Experts of a small language model: 14 layers.
Below are experts of layer 6 (counted from 0) of a mixture-of-experts language model. Rows are named gate (a neuron's input weights, with its number), up (a neuron's input weights, with its number), down (a neuron's output weights, with its number) and show model dimensions 0-255. Each number is 500 + 50 x the weight over its row's rms, rounded and kept within 0 to 999. Numbers have three digits each.
Before each expert's rows: a language model's description of what the expert responds to. This comes from a sample of Wikipedia text that the model never trained on.

# expert 0
Name fragments, brackets, symbols
gate0:507577539448449446551502457523482498528471442423458471410581576520399592563453534498526489474473549560593484359569526438454408539456482522543598554480511599482480469477488453570527560478549534474541505567577485518502476487407520525435526564485509494493581499511491487532498437527507444467487561498522552470447474449497632480516555448549535477542444550428545470564492543489467551442438430458514481501484534390527483541465554533513485495490495615441459475523490569483530437536473491489557485555515466447562448515522513543538512432530532525518467445447457486447550460551402565461490595409478519569614554588522464512485536502496483489533515545607511431456502493457474501408510539463455476602431557543479461452635489521441442466612488516370437417508531485560551552442507394
up0:573550539384531442509470618503530556524500558452597445487480374520593537547536468429570522544478478464400527473462521448466558455472464457518480494522449505437499602467489495607512504507528465504456353506536518479530549543497563544469446500515471525440394472468522482457545489517427436452430549547542516462479541432533543466528499548535488511557484509590579442505468505523549471497467515545551591595457458390586559531576451525491496434456544388518450495493499507542555487559518492602440437487457458482468479517523515523464494527447482444540522587384497499452570506447495500497419466482575506488646566505386512511492564487503400558492513475483529389445500555505515521551512526476433522483516462571468525546469586534507525592645476529411451494502444475434447506475576511
down0:500496493459584437440512454495414549473546560543501455472482422509539535537543462456545482490513503438508492556486533540455516525503466459476450504405514507523509513514470478494508571499481559390486621493484576437495521547533433478398506488506490581595461458469473544536430515467569502426463499423548563517524615535498547503470536438547572546563490488597459504434528554461439570512450571564459659458480509614444435498437544483523519491429471455515581479527420548426468506473473574554521452470504471546481530574466540483495525473651501483595436524447601460387470447485540451534470602457527487415431417545529447506525431483522511561405520534543453560511514551461472480530460498567615552514503462572545466543452430565487428546488467452518495558517554605536528458521597439

# expert 41
European name consonant pieces
gate0:471535490465575421463449471548536516460476388435493512489579535464437539554532527455493555464533545583448492597513520496442501494464455576510501499471480471532602464508529547602547511498577512521527530396435500502509560510549543487488474422551534508519519463517467442529490518637505535528539545483523495493518480506471517421471483592553536358421530474508465531513559487499564508520575433485471481479405558456569515511341559511496476489480556547484469581550495551518473489491507485488508477470461415498509538605609483524548539582463514486569546404544504571510491491442490566536415470462347425555463556534532523565553401402540526490498507596594476456507524511533468489568522383480477468481468435437366517582506522448459521513524500482543537504363475425468483398461555481
up0:523487374539445420471503452470506559462530441509353439479473432457465507569495525499385443599481526512466485511585444491560450544423523531519566523406460476513481462573532413398614533544553490588494511519475415444509458554559545457534552519499552573515460532566411525466481568556492411483494476465466500446509490477552498481415544587485525369435498492549468517523547474533486533465418519502407564561495481504598511473538467537591563522528469516558468574521499512497417428579519515512372599473448430503498522546505526505464441477588507540516428566454475540456493458607498448548508516445485421548444552503571482420549515494524580454594448488522554553465456493521562559499457561485409573497519531539477460475493502465508492520425482453575501490486505579502593548470595513
down0:501424519474411420617348455571492536518559484482536525535525468510633531579513558539480495593446527475528477413525467510487526476535497470521386551504508642530509449553431540462541560538514469484501510492510555467471556482498494447522434447534519481533473624579510392468513429571466518494585542412444474512501498505397429439537509456514451472495504439436415454452529555467520457518448455482557497422498610530553515557469502454547444513531530452554600534508514550522482503532485492530475562508491518451593616531559458540518425464662523459550469412396437541474505526558528553470456458514452571513470565456474481557500499522507518420534523444565485451519438519539467422578488473487498493439418455418468437515578507520539413537511571509496462532496608445464484506500498465

# expert 19
Surname endings
gate0:480483541487502492483541480523548496548600520509524561518516604631498418543430456475463526557488485510584491541467494468390548528618496500476552451495469444463528456428431551469591466564512541484541478469510560466495552452523374502468443544487551423564438584444452545528517494467568580509566423496450484399581463476444486557486459520440464501550529411533420446505466537482564535430479542515448559479494512470464410413451427562477508469507586563453494499500526569566489578370583484550564519570499542501473534572519498544413457417504592478438518521508476595510478559460517531548489528487505443570485484443413469533399431555579628527526461519528490539470497447507526485487475463456497515573502468575508392517539540489474509537537486564467580447440492540417466390494567544
up0:440455477460465453499418350508436515426546564549468470454565472466497491459520466471531560505537568436499485569592553543461466389444545515502459497430408465463470463527448485540380460492511521420456530489547553429493505550467558403593553576424478478551521467546480566380533476578559566513559531511543493537500431454495514419534528426472518454414427509470505550504475532560455504494494558519535507577464532524590599565560382486450525551475527452550494417439496451441425519454533566550472471572500472435434517445415465543538611577537429559555569490439479515543457540482584475515542485556523543464522517540533493448482438503433503531545503493520533528595522489465440566521481515418487392440531508542426474487456426558463465487599528462498493539485544473528529568415422546
down0:577466504454421537501575459394485499436473593557432474466553452552582584417486446510550485450502455502535486495483417432569478481507527484548483467522497596530568486466465399470469584525467469357542558506542474575483530518482539488473443494479507545435438480400516471489448488422518454432470560487470433611502449563544475464534584494482506433481468570488494422574486488520451510560511489437596484513422521518464468482529410489549509455540535621492507468429573420508427551481480571549432473580478498504536470492580497455432460508618469462524516508508468458531460469514604508539433455469453616474602482533449565515504442529514411447499575500519543467436491458532497385460385534469412440433581561529510470533601527516429526499492481442527569468541460453490532513443435535

# expert 34
Verb inflection endings
gate0:529368466427670507529552527401469470413517447400487564542533453518450533414545461569402481535484523539451516516478562432583618490618486519545616448547517489499454518452524476609489509513469501424442442454500495572497447509469516561527608486474461451505548447534560444538474488577473505523485507503495515494500551604485482612451526474517491574462508436401501443522432514558470469526604501490484577454446499499542527527469541441455500530469494517503543574484446473415493491474487534469594506474483559497495500445528507472549414517401501512540549475481504516402484502464519498440468425418618422500455522555583541474422434439487420497492575571422472505473554523480398560554590505481471386439563492505496475442427530503500480521500495512493525555572554518517499533545547555
up0:548439522492466476532582498491480368444492473432418592574493468515458470546481420483447596542550489514512452602524500477582503501553496523530502566530574490531458462489468520560450517503607572502559509529404548517481479522518584581480610466443535453428520397462550483519537401587535474527555479465528591526542497567494419580555522476563488602440555584486490504548499468555537548533552475465499566456473471495539492523478536424559487514444507472541544518544508520526606470442536550539483550434526510563568502467570529499485537433564469506403560484458617607458387458480519597516551621412578503510418521452530548515475475421467456636524525520506551549477496453516421536504501483484532530438501585432552523395413546504482511417484468504504531563480518522464482557492510501
down0:558557445455451553626481547489481567539469439580435480537493493527611474526495588534511523450390489528462538505378383488497391481472528553406544443550564479572558474533503527467547550495489490482497588569448508492469495510504451513495491540506444477444517524496506590545507465486490588365581490415421469475552478490388550529478613556552543429528477532483495464519545572420449496365551483539553478474530498580504544472535455536461471523460498529485420369545553472569474570477509505536573492506485517464471419488506472439536563502572511517475454597397447511521496575556550492530519414530415575512452523501395496529518575587482510454537438453507508543476462454581528550544451533518501553479486481591472518542429479538473534418510528536483443495487479527428444400491489421

# expert 2
Prepositions after events
gate0:591490501401453504539480561554503424493533508502445490416481475499531461479516485534566524515402451477528591576517441487457606517623529415449484518566511455522536480439518520477519544470412490460508525459542514450440511574493521424447500501530402580504468482349603583481482507529418474475545516474557511436453492435499573536504533467509490424568511438443505425499571410540436550485431477548425505511511406508408451469419548510695503527509482482504526449515519534514498590531510450549455462585512457559460529498512558524495462454545497532456515461470510414502463539530484501568484575589558554508543431523493499469531549553424504477369453416466487444461527438556398485505508466515523500572463564419490533544480541564526512523544446473496572466573424511531519545357510543
up0:599482430465518570444611457588591441508506516511501534466516502544496570498434578549443471588454454509435424466526473486548533541482530527532484476427419558531606507490510526487542432565544547517511529491456496498490497545550488563516409506502365464437574459597447479512448485451527573461405405566506485505461466512457440390485464433495465507481447468438500453482491518477527449475416543517581420437512468490496508495457485396436473552449625460413497417410477429520472458464512526398557496433422420540437520405503484501528528503521526516527472492558385543443515459457553432474607512555559556498511575441524480528518406558430520570511513538500462478503545489547457469553457471465569472451611442541484420464491495541532458435492495457543508529567542491390490465423471570
down0:514453547527428508555489510428420506427509440624572438516549442505418519582585413451541552512564430545565532492543539544483524436512537574564474418464483578501535545556621495501502492502420463366558497454532453446422559430503445519445571513523452503533496486523504552471581561436534539515508551508457518437475483481550439472587483419490542437588409509519519502508456533500526494459516501511473487482484564506547525513552521468480494467460493493547479483471482531465501498553490394434486489558515482510485533491441432584391552453491617563503540506527458461566420520465457430428494436519495604504665472484495436499453403553519490478566577451493474479509471579464442464402527514483456355468449528469479470524428606429440466548552473459547553462548520517563484526449549420

# expert 31
Sentence-ending punctuation
gate2:474498455534547502507520457508514510519544435456537428479479520439524514547613473505454518533520561541567502457568455409525446367473514492409562519486612510541515505546562537511565527468387561466502441529494524431518500464546574584552543481365560496661429483527598515546461489452562549528479450536543448453497492555520528534533470483434509444523519466439435505504417493448480617508479442447499509524468501512456469482530444544465431435459486436515539576398424480539474434489558493470466576453531396441553513539462499521486480482538498443592549378544557570444495485482462411428471464494536561496469605580538452501366566517518453538395526475415493536521532440488423589524493566468483487628538516539486470480438490511497432458511511565545507489453512475515484523506604464
up2:398573483474510509468488486480540535430489544548453511435435504460547534394590549472439491491551491460583507500535541439602510395482560461486499608452564509559394446561570474451554527505521515502531390470444537452499554599517501567559491547432575500467453526578460496483325486491577516522462508544495522530461540519559495526541586511527515494458476490460447456371427530518441579497490416463504405506449570435508517422579495553420518506492571419473502552496481375478531436546492510517457476567529499381499474471511536463548550482544492476556465430573557534488482484491486507428404476563461562522495552569513496493483573455562466545510485433495443494479541388522465481417418613506494510561528485576454437502445502448499448524521439496545463471452539445503497485558597437
down2:495487486431482540418529560464480465567477515553519501464476503400533596526463475522488513611500564541495516452387476601528460435559501531535572458523472624535497393497581496563524493546570543411523510480600552589475512475458496462527554494473466520486482559492459579393534560471434509476470502512487464542414492417482590456536460517437449458518478527435550506496498410634489476561518613541584509439472553542478516540440523505420524587561490508475577490551472509575534503568409486517533492402555434485513544490500486556537473458591521521507463688491412456522531622491499541475573540539403568508510607478529581531435503487500567562540494488491451537432443486496485498476434437541459488532498503521440528501457490509531473437402524458525442442584453450540492490526530496

# expert 23
Coordinating conjunctions
gate0:605473510489498570474508511475485451493498485437536542566431471407543504519519537511535541434440473412526465465519439439461499478511526489434552387477576514536445471530506527612541543463473492555477565504521468397406550579502522472464512394526497526558516490444561558537501561618586451470555509476461557557476489451440516530508518430514462442590494522588413607473527549455540551493482400569480402589523527436538446469367515471495482500508478484490400505572551505554562510507505423453515470540523478544383482547473475544485529528496481470504532500486520403553506447473476428556392517562368498495553424482418623511470498441494502476511547416563430490478474557481447546523431473476532487569548534627460565481464536479423499582495556527562542478510520472439485464604454525
up0:580519473477436500434471470459489493495557531448472567492400601453452533505513571449531523449520461576530452503463534451473531515528538445512550367555526563551507451498484551546487554459451469518510573571408494431406557518474520506495557518602490504585420503360580502509528521534614470433556539603516550574363594473516480502451475442550474518504539439477454533517538427516572520522468448553524479614476478509527395447449517461521482459493517592492392541489555540491604505510443423443473443524491465540477512521461510559423485547458446515516507481462454441494395463448467424446440497578448500418483457481466520527555412540557539500540579447509534529520493492560501520533424399470507512584543580582469590517478530561473520565482449487547527494529508569505497502482360488
down0:490548530477504538492547476452573565529485545452570437417524517536504532492573565397479545452453504464516478413519480560583486421455519596403470431407518489491542443561458498497551380489573403541559516519479524503530521548513427471427389550542529509547496487590456511480496513548388467646496491529454458475496531490569559464533485518455459476502505563601557529536489467449475461446530479461528521496516436561488569529485501412473493478457473535470518402582572522553445477591490483488449527412545534520549532541526565498505451517484490521503410484507493516466520551503370483563442461606506490570488493472534532490505569514409384524607536624425551573439479433472464459408561460598427499480531447489513556425437501456490582514516545461425516526584450545571500456529485518

# expert 17
Sports results tables
gate0:488520403507478414583580533491472427548452567503507516364461471397508411540599447517506433442507522525497576500493523459467467411436542500435477494532488582451526478460486493505509497459517558449566527490588547418541474470470492552515488530451490568522540471477657506484455430562483547494440479456511466449528491551468455519514485545465535393544573556523402579512529440487466559537570536530463505419418472532569487498479597517539396482494501421524470539439530493445406482467544504491511573532533479514491491464407480499458511478591403512487408402505438486521506558532495421514437442489533620499567491484471446408459366526524422476418434548461514574486437464504528523457512515511461521611499468546497441520551478563504483560526452397485420462528493515490378494558516575
up0:524491542468578574480454498431511563495509486511475484594564482527449534496485551587481566470508461494484546471512447486557472563572499618514431516495523455509510557511514493478535482543513481522546546520386460593486562569374530447516464540468434477563416497485457565453600549501512497496468535492460481551542505432449567512423503492454463478511466425519542487513483588463537549543456479496599481585558478460497568464527450477467559554476519543516461540534422531571505538516432590486470426495442479461497499583619515465543477485379517449506591559532619459434491436520477576487505469523476371507460512465463641512520567586373563493552568441552536421536552494514546513491479468504505503457544543521561463504476478468458449401510492650512600557589460478497619466467428492
down0:520527442503535461564492532565575543516521485463465541471428572353525589518518506459481494534438512530619552517401530452469524450511459506481477559476518559516480491515466475534516526536486495462616434516551482580538532501465474518552439394413361408558479596555485514549443449430524578564410507460476553447488589465551449585526461524409479391433570546441460495547468504425422540448526527526461484497479464582466574470510495500521485573531418476432589521393461515538476465449505412493567481475458447511519432547472474502443496489546492518488566411475473600490482453414481539517509480550444453428517450445503514427477427522563415524590504526582460565454485398494532506504457531445503570534467448499597435441489495539532422484562496466550420555482501573481474521534530437

# expert 35
Non-English name syllables
gate0:546463500494502478408486493451451522399477442432432519452525453535546552506551564497449514561516578486457511507549489519468489411554572467486521593531501578462592455573522455488437496505509539560530536608486574470405514468450514554562450477575484568508525441435513523524502590534481561539496471455459453575505458487503440508505417538438450500559530523412502585513434625408473500488525557501451534438494480488477545571455581470582503475416548419518439572445579501451505480534503598491504515614552551535506537442472480581453436558455503537503503485474465504513562510540517528516440581535522537465474423581491536405410381469591569562600495492344508539534428445487561491599500494440509494525517437511574544575463506566486492541559494534505486515395518569515516499430575504
up0:469498524467482486457529414588530628617616440519473497506482519542443558539560484413519482491501542602477472456510506409504489431568461552417543460524446462519448561520496442509496512516515533457535534461427477586501480432466487522532495409475473482412472549483520460484476567450589536572532445456451503475541464527542553469494470449429534556474530398491503590471541521527523457488541393591566546487511644480432449419544468518422467460483515535461477480492556513504516494492448501489524364495437561582531568455494526484426577537515514524523457604563524466464469517477595440548554467489378527549533480544466475495544564488499581489424468426564467495454509522515484504451409613403517450493542610494498465496511513538448594447461505452376431507440401445500515455461495518
down0:557568402426549506500513509526506454542551517475512379461576503504541500464541463498457580519557558506465544565525504558550476473597428483484491503503558517450483488503468441544538531474508498427549427435505489528434524546510456554488468493463527524485427507504483457497495503530554578476517584518494512520444534398376600515531498545389415496500471610503501518519438506555555476490523562478498424448452526513535525516595461457419481539498489563533510425428519524605484443460370500466580482597470492545563535553376527498596523479528486553423410458537540515553526521482552502498448460555537475376467532442426465557522489445461492578550574533432502439531574497461490463487449570550531399603471537599489411498586563561566492460491410483447472557549501432471475628473457467

# expert 45
Word-internal stem pieces
gate0:545513456492604567524536433436503505437540476594534545490494506575534513476552497544447437492453522578472476544549510433534529433493459512465571480521517542510612566426461584600563463465443430541429549432445445463498539494532568482608443501481486439592477499449523493582531525528441531400452574505503447487434470475483449414530338502497519516416411535393502517557513448456553394495493584484509478554407460480433633555457508508502493546522441408485552532505414640502523515513513452448524522491467459585493433490494462463431494507475476504501395573498456482452555530503559527456501490513518456436553523574412486478500566546498485502577569522407471549450462459607511485500552447514502523468533459503472512524509588506496450438575437522546485504424513393506551570507462508
up0:533520450520503417441552467352537478464465396498531559539542507601474456487503518406470521484456442514472466471523512472530593473417521545496488536566452432421538518476475562519485591556376450529444550533575534576502541523431558526485547472515453491527492490482507454582468513487456413602478537468535524471524418532495375491459475449509455401569544607510511462433529474550569516463416510557477517603440486582462476472449516472530547551528474493563493505510557529545514556525517421412478529446517501508438502523539491392478498479423568549516500423569397539547439526573484471507525456444515565420580542474482455450529436559642435539556524473571418480435486499567449481419524475548418507514569549386486466505539512505491444537507424544446527428462506519515513446388503491
down0:401471495452508569404501487440486559527442485559495493549551451409435548404468486562460528445459471472538437555527416478413539418587515528572567527422435548447416476553379569515537627434492498446445507479440479519566505563460492486507497491517463479515486532494493467490539577473521522403504490554607463494525542467525556466540516509478483534443461463521497505449656382473571415502495493439498542458552556493531518575481460497468406559501448472509472436504546500516536518489475427481571444472514433477557509484506536460414518545460504454478518507450510632486466519556548481497306483451556486429451556534522487579518533392560457532532511473516505546516467485463442491439472504479433393513552528434374409531579521473546413527505516462490486449422493449523430470479499506

# expert 3
Mid-name syllables in places
gate0:545510503452489509508568512385470598377431459436425606539485494489513488477502530550574510490605425568524516538604491393533507473513514571551473513544544599578528519496440414543485505524500600472487520497531542498467450543461546530457443407410494504455582473479512561496500589451515496477617520500485472484541333486476465597476507475587497491498481548431505425495523427471524593451548493501437545451451499460442549493440505442479559562470511475465483440549519507546509448496557472505582545523575491421504446467501524516478530510486485556533415410482439457485497463508460434553541547444438505518542429470478494574513451435497493430462421423525480494475583561408447575484599485430398508625495464489383463480507425523451531556466512535545497482426526552419548468453499488
up0:488522450515482561506467480542538485488517499450558405414465606624412501514496523458506499521531529476511420519461501495577463379536445471447512452563473438479559500428502414655536564521500477562500516503473453569536461575439511519490478433384663473481438486471503482449497459524526477445446551600430561504518506446552490502443503487438548576505492512539497447534522581501527496498542584555599431508519563482511522558527460533440458504446536517477469440573514461484577417544502502567437485468546446466586403515528558595543514472449482413497544557477439555532590535541467514555549488460514508450516552594578479467484447521591519602449643592584476513611479505530516539537517527477518450541463559499518480479537485494564506493552444474550451512476544430469496432499607538
down0:492457525463451508525468480524480524438594521557550525473490462486442419473532457465518464397528489506470443424411546538468487494406491549493441402467501595418552574516548577475531430499477598459498434444568533527489532438605527429471549470501529425551518485532428505529481587462477444438460425502439429464478562498478495437409467535486569469468477552482387484518495545503555530489538488535574557586449390524468489371497459451476460465496522490561511570504525480350438442512519498616414482552574462482513522517484513475497534436467583432498388549528468455552521520556449535526477486475543557520559506529473612517484507418429460502547518539452412480503496497584547490508451476393510536525583482479380536505514399559535479400574544510518548564545400498494518497458559464

# expert 40
List separators
gate0:578451466473544571575524523528588484373533561570533414519499613483510433525426462600476471454519479531543494553417548476440442563487528483426436536529601437484562486591430487548400363535559478539508489584470493408480531441535458475508504450486560470438589474527485448523497463521568507501490518548569526493423538401467427496482486475550447429541469520546510492533576493436512403570558523638488518515503482425561518544552467509517441431526476526499562453523528558467492613525448480468505492501518431522543524487468519515474452511603482419379492512545499479526468512498491471524491523499575457548496561454455545528503407482394398448479508610507588499437562462489569538497483514487499529539447549449519473532400451451465578573557558428508597561462527468457497466510538521
up0:440558450466493525523480442523419496637405437458546511524592443513428487493518514428566526470498502494414529454584508537592510495533489552610529481476425623544413536497488541461491549443506510514561516385527517629473480560549544542497512511453470521585410564493517592451485526511518435473519470524482504555602430534497548565482500477452512564401440495473434489449417517575488518407463448450512483580482481574431446501508543517476514525456497511452525526476441522552467451553572520510488594497463504546421517537559457492539539520470509548655510496468529541451572493516510538501557552430437545418500440583620470582489563572531596478492489422495435560528517505458548472509517476581511489566565506535532508554626476510489432464490467597537420512520535569548545508546439493
down0:521423501467479518493557488425433475533540515570518517548421552465452486496457414652484526517360415511512507542450417560509486481508548541519488527586474484482523554463540494460442476558528521556498557545559443496536476511506446551491508416442546440515497501554582509525415522624522492520526434502616569402371540549475451463475535548488501499521551571568454505523486468576564502582497565558502529572518548507524522552446520564502474511532485543449558443565469436525417466438531465472503485581462448413455594417493535557420486485603441419446554444497567523495490526605502547529522496538430488512524556504526432439542403529503518442501411489529534512538530530523523435526462466482502618490586554490463470481470501507444493618605482503475476580490459498579596492520606430

# expert 8
Prepositions in narrative
gate0:519571522494569500420540481511477446523531442392499531488461480534536598532501652402513499455408424540499529505513493507517556345511538525514543452499386467482489439447433572395578425491497464464521407537528515462413489503468593573479523442552479483664528589438524504477526504489519473501466526378489470503545482446501575511509483514502584409489499484437451398562487532517416512491439481491566506519563491469471490410430477500581487513540487467503508462489526446542512479512463544550501507531456503574481590556528540484545527549488540585503585490472496500531458552561413527516532415538579481453519580353517475551497505433545551523601485527477475492563570500524543571573572516401499479375511502435516497513492462517436482481501471543396538534423519482434470523497539528
up0:489565497482580518513520493449587428453448467588530482454526508489456552584535544565500463518444516431582557380525560489479475572550519576493580531401386587544492428605532478593513465388579473462474538461513470570508514451582548505491535460446526515501510473499563506504505478505520534445430508470441484532530543491442517468426544521446510507475587573462513460535608573521507546453486485461466514530484413506427492501497545475466493577372486477554526572483486518425529492627459424538547467497481509540613605570484372482523514468511473524407507546512456419504516495549510499500577469562557507478602380486439549568448491552510491594536566571512485511533510403495541562559512555522471458474493485511526540495562472551538480566545570599544541430451578441519422490527500535
down0:529492589528524446421469451583490443538492549529513492480490519432475533452489518496496582525393474474566588539515357522532541536540542493445519502473430439474551598418460530469497515562443553465582520598446484481512494468553525494480512491486406449561477493543482527518475494621484603517495492521468473558428495413460514528557521543520508416446544478520447525589473590563565451520492492545371521502441492423544463562528463426571454525445481461536452570519502523462423488498457409496492451479510450498436519460473548523493481448534502526631434521567486538464491529566467578574476448409493445422520463472554439448448572497446538508449564487605551598459544470584550566538551566545461529424610507576517501510579572473523520499498425460473620531430476580481443448543447483